{
  "activation": "swiglu",
  "rope_fraction": 1.0,
  "parallel_block": false,
  "init_std_up": 0.0276,
  "doc_mask": true
}
Below are experts of layer 5 (counted from 0) of a mixture-of-experts language model. Rows are named gate (a neuron's input weights, with its number), up (a neuron's input weights, with its number) and show model dimensions 0-255. Each number is 500 + 40 x the weight over its row's rms, rounded and kept within 0 to 999. Numbers have three digits each.
Before each expert's rows: "comes after" lists some tokens at least twice as common just before its tokens as in all text. This comes from a sample of Wikipedia text that the model never trained on. Tokens count by the router's weight.

# expert 9
comes after: "\n\n", "\n", ".", "15", "====", "s."
gate3:440541430538541536499478447447514523468565546518544506514525522493537526517427492454482436525497488502472496432522572494475534522536469538483465382474498416435507498475533452526516496457510496452528510433558528552518492555510572460483411563460516548481541486471503453536466457459444551494477498536496492462463517544561465406511463564482458478515507534501506558442470447467488494478500460577556515487462561542487496498507434484532510482463527506467454487503549497506548542558517490526508441458481523522470497553575504491482524569427450467567504550550483477474502402498496458544556490464472477482538500505462477407533573488467572436554558438479510532463530476572490467518433438440471526527504509508465520464447510470526526493509467493499496534359567489546484494522500574
up3:507474487502365480502491584486505545500476481506465504459559497485471502492514360570444517487488538529525447455503523522481515506470488458499485575495499460469480522525445505546561564526435506517504515601499496456542414480534409464461576425502495447464524589555514497478468521520463534495468446506556468549552518481458519547447404525504503515491496505488573517542470552524497450519534498457470478540488492529481513442474580466494424494509426527561490470548443527511475418516551468458558457544521490478470504477479515513440538458523487463506502459431463472547558450460445538515485434499531496503503491520531458564532542511511538548453531476489495449504440501402475470462517485525509481539586465469553437471439466538526507444539488490545489512571466475543519500463482421

# expert 81
comes after: " |", ")", " |  |", ".", "===", "=="
gate0:453494545465504488508544510488521497491522521503455480561509543418491442555504485472479419524533508431520492457503536535570557484504534440516431505562571561523450551474560510518538484542430497544565549519540529506455521496471484502504459493478591455588515476442530507458444476489468565500461430506471531470512429559528575487489465481440421496559500415533522500493494482486590523517532453419534506528482529497492536515421452450496501440532475498540483507505496441516528540505569464506442468488479479495457551531532523484443463460514483510531472456503546485429532449498545485479514477445523524437519534514437508435453553441507532549493546480455488487529537454528457494425563500593501448471513413526473558534524518506493471539547498577485527543594577561496557474520440517
up0:470536424494488475492502505484445528526557584494477467473500457542555537505499557530534506503451514564448478537488531479483459466566510573509481456422453502518525475574445467448535590429558522492432495499575500467531457530527480486460538495527406542468504519535494544464544541509458519545523463544547508481450531435441454544476485587508549474524543519490464478476483546520456473493488530576474515502548497509518514477575542475530533482508552417536482517504564537505406448511494531495507508518496500511512475509447536518532521579542440516457451514506488489568511485465441521516553552566528409481462456455629523544527516519501511480502493528514513459524487530478511485485421482470576564528480604400487468485439487529551558537452471525485480454432445471512450528500502428

# expert 36
comes after: "\n", "\n\n", " =", " in ", ", ", "-"
gate3:435495480529521521513482566432556605484497527488510508534539550499483508537496505473494489526500458493504480520530519516581442516494464541482481457495521488448590595473442426519452479550515512495525528519545543613527553548412583494525416467506475548497492538464584435510499476412454527485511530432588494482450442501506508477461441520478480523529565532488501481474478479503502529515486408529504473538483471528541522571517461521551502479457548475488443475514508485426552512431523506454480538482429479484512467483530518468450472565518490485551472570518543486456512515510524515506459436532498506481532537503470505477477510495472554531530508530465485522545501523592532477572445500454478488499433470522433591536386516523494445505511460441577534537476558406517486502567559466
up3:525542512501495487529557537494472525503503405581541520498512464432523481472464469539453519446499479472503462432506488552468548535490532454484590539483530472456439438473571487571528502434466494498534525499549442443463491502460481512520557503532543528458521430446488506510560506512549541487504441491530432554604484537503475480515508456499537498470513423495522549510520514496450416525496524549487432487507521507513450517465518470409451463524431506493535471501444535505484443514505403546542501548499522523471518485436482495568457427477457474522616495521455468547491356537519576551535485463492537490520525528475468540504468455584486520488567538534486506424451457486480516436492484547517464538530507504584449471461463466535500483562508568458472483510405518524512518505451501

# expert 25
comes after: "| ", " | ", " is", " was", ":", " "
gate3:486532506501534574514488620424545539469514555588438454488473526457457481433449492513548443555532556528452430493556472598559503559631490470430459430485444445504517519488501482571472491544529511502501491463564506533462498504481558405519453463525497514490480467506479434493480458436494509523383516494466521421507548471525473446476458556540506526528522566499462524534468478455547489496463494521493530532463446537535460518531518483474542512503492489453433478503555509454477548475468456479446554464483508506505451491529495514446556564492488509530512473513463508482535450532480488485491459498448475492441537483469442480521574510540610478512473526472502505498448550502545502547426497503559481486465532516535530544478567425489476539536469474551478487418549490491522436507509426
up3:480565459426494492512476530430500512427512476546465509501556475444506562483511450565397483469480519486496456463519527531485542545424485479473496501501468430454565442543438489588523450495516504559526539557557546437533445477476494514505521521531542489460525479511439467442479474497535553469497490500449441509530508490575492574516449472464505514464560514460495507540456620526483523510505479467506486534517491494487472483529582529493461485504478524533451413472459535498566479480567478526510490483460480527484515536509504537492474453462507472443452522431464429542533427515442544557492447473475485535511501528464487553540603522507523565423537542489492430474469463436526466464536420587434417489547478494494469457410492521521498522543478546518539427498503429509487571476554497

# expert 91
comes after: " | ", ":", ",", "; ", "–", "| "
gate0:473565521444584498530511460442567493601522527568519481491444494470486444545430385495493496518431528505516401444527518528459481546530558460517541486521516527452490505498530455508520502466525467528564435523431541526474546521507530465487483475471435417485522489437506502519488420474505542495496501505474481510461457529598493495505481494441500460560526450489446485486555584453488496498464486456481473578438536469524540558449499471494470475505514507547457427505506492486498552446531466486476508446501510569478409565482441532442454541495491493486458428547480531466557515485499442505501473432535549469475618537500436474460525513520536504463482501481494533522474469526444512491534503524482516424502464549498516514521530513450376555531461509464457533569551596503491474510483455
up0:451461489531491453469490542438452508517566533475460499548527474451476473462472522517507451494541563578481515487498520489426504500538556532482487453474427464530466465516533528433468557487477548492548462460529518526507514494500486519451534575525441473439538496540469530440529469535422533560486441517586498486454528501484501483441509523511472459482472492542606487448460468520460533479541548530588572533540487550495501457519529500549525489525472484554502550524554441487503466480431518588533509499568482440445475495489531492500497492545454488519510522472454576474442548447473461480488527501440387446478436446555512515529532467500498553562500516431501469519533524491489529498423414502546564532506455464516489516409472594572569450482495506576500523422413467489521513540491530

# expert 19
comes after: "\n", "\n\n", " |", "===", " =", "=="
gate3:456582480543550538437484529415554591431502596513540450500481488518450505485467438481531499516547521529488512473568494600544465541541473491500495493478528479449552532438497452477511503510489481483524518416490571525477541546473580417525467487474542559468542504412504472545483378413443539403506490571440502533483535514498517485488518514504470461531583548574550556512448466463497442535452431508471502509504466550485459477445496551491563465513487521481406450517554527472529530496480492467507514523479481520510487528589549500457518583525451445558445468518525462483482541462472511548482527535480467509510518502493483491452492486499518485482454526492468537434516534547502490502441463475540490513486477592476516562415573483546509499516499485516556527467507459481439446515518529
up3:517436544469472505581485487542495475541515441562516542489547536431508529532557537526434544445456501470496512502528510460478496418459508537476504540470480471478472375525507516594470488541462537507552456565527487475531459391449425566516491533504495477523502449487533494424479475497527523545527530468533532497529480526575452459491456455544573531430472464482507489481506527509488484459512503542484467530450533502531517460513536425490425534465460537518536519531502508528490461414568433503534495547550513493503526531426485565538455447487485487462579505496456487549509416467515554495529414427550507493529493570497399500546560507490502532534575475541560449496469494481511441444539502481444420518491454488519533427496425487518460499563505502473425546520450504494532502484450458

# expert 52
comes after: "\n", "25", "3", "6", "4", "7"
gate3:502478459502597535473469554501580561485529563500501518538545541548481521500525511526522457493458513561492420480568513504500497514561549452394478482488449533466654534472510501541518512505481523439486539446567495525520488491488505508536506515510486553493527446435506386463492496395496501483481511488461519438494484495533500462502474437525486477503532515481502544548523524418493576515454506525524503549467479538480525528469413558516540448496547541501456422499517528444564523461523530430457504439448502547512493515504535541470530601432480477553440513519485475397482514559493481524538557478471506483439521528488496483541516473453502481491478452496466526434434542511585490544467444475508491510553550549513555563459551505423500482512422471565491555476501449483463503553507473
up3:585474458498495448514477504481523485435460562588521459513538514469505520531558496569416476444514503523492469505574465564438450518485543445428485513524513504405505471494470443593557537499423555459525559517551450498499418433514450556512544538488602475498523443440486497427512528513479538447487508519523510464471489526552460500480401470498533499488538465458485542499456519449507497464456492447504443513448530517498491480467505452474455492521502518512535430505426525476509483512610442515538486509520488540529562524484500541517448472495484456511501448500468416530505453528528561550568418491497520550505512566456493543554473539440512544474521471472502466497474413412520437541499541462472478509594526533461479477483522457457508534544435546544516443535497502546490540532525481

# expert 32
comes after: "\n", "\n\n", ".", "==", " =", "==="
gate2:587480480459550520429502566488506473476546553566532488522504466534482461530452520489541478529555512517484508524471507565559432487514479456574534567552476457499536525476420450492550559468478486543553450484512496483476529497411493485573454521448541523501506560505553528492466528474413482476504486428494567524496533522458486557507493583440406503496495508491465588421409473527429578494415482520507467507530512503556557534536499493509517436459535421505445447538500438473531540527549575540518545511492523501459470580548498495461456501538595451507554521483514504402449507496520475426505487424557455512518500465442497449484469486498516519508467472413509502544502460541527459469494472482471458546523502462485504495509519477479535532541452480467536428514544501566456483507538551
up2:512502495459508522485509600495543471472521558499518488579520441488480490500445519430529465526542504521493480531451498545555475495503509459438510514495459462477525561485394508516599508544454498551552508533488492504577529513462552429532458493430609504455512557439564505526412466500415510471466447434536573486508514481457557531545469536462466428503481503497506527560507497513483488546443524488498484397535456539564534393522503554543580473526528464543450487532487481478498517474574509498473491480535529551496508547527487476413484554533550447538517534464553487422532506532487440424449570507520506454500528464476484459461495569476558525521545503457479477512506523511511479463486420510482490564541453492459503472495556478507556523481453445452587441477490490550480508556522508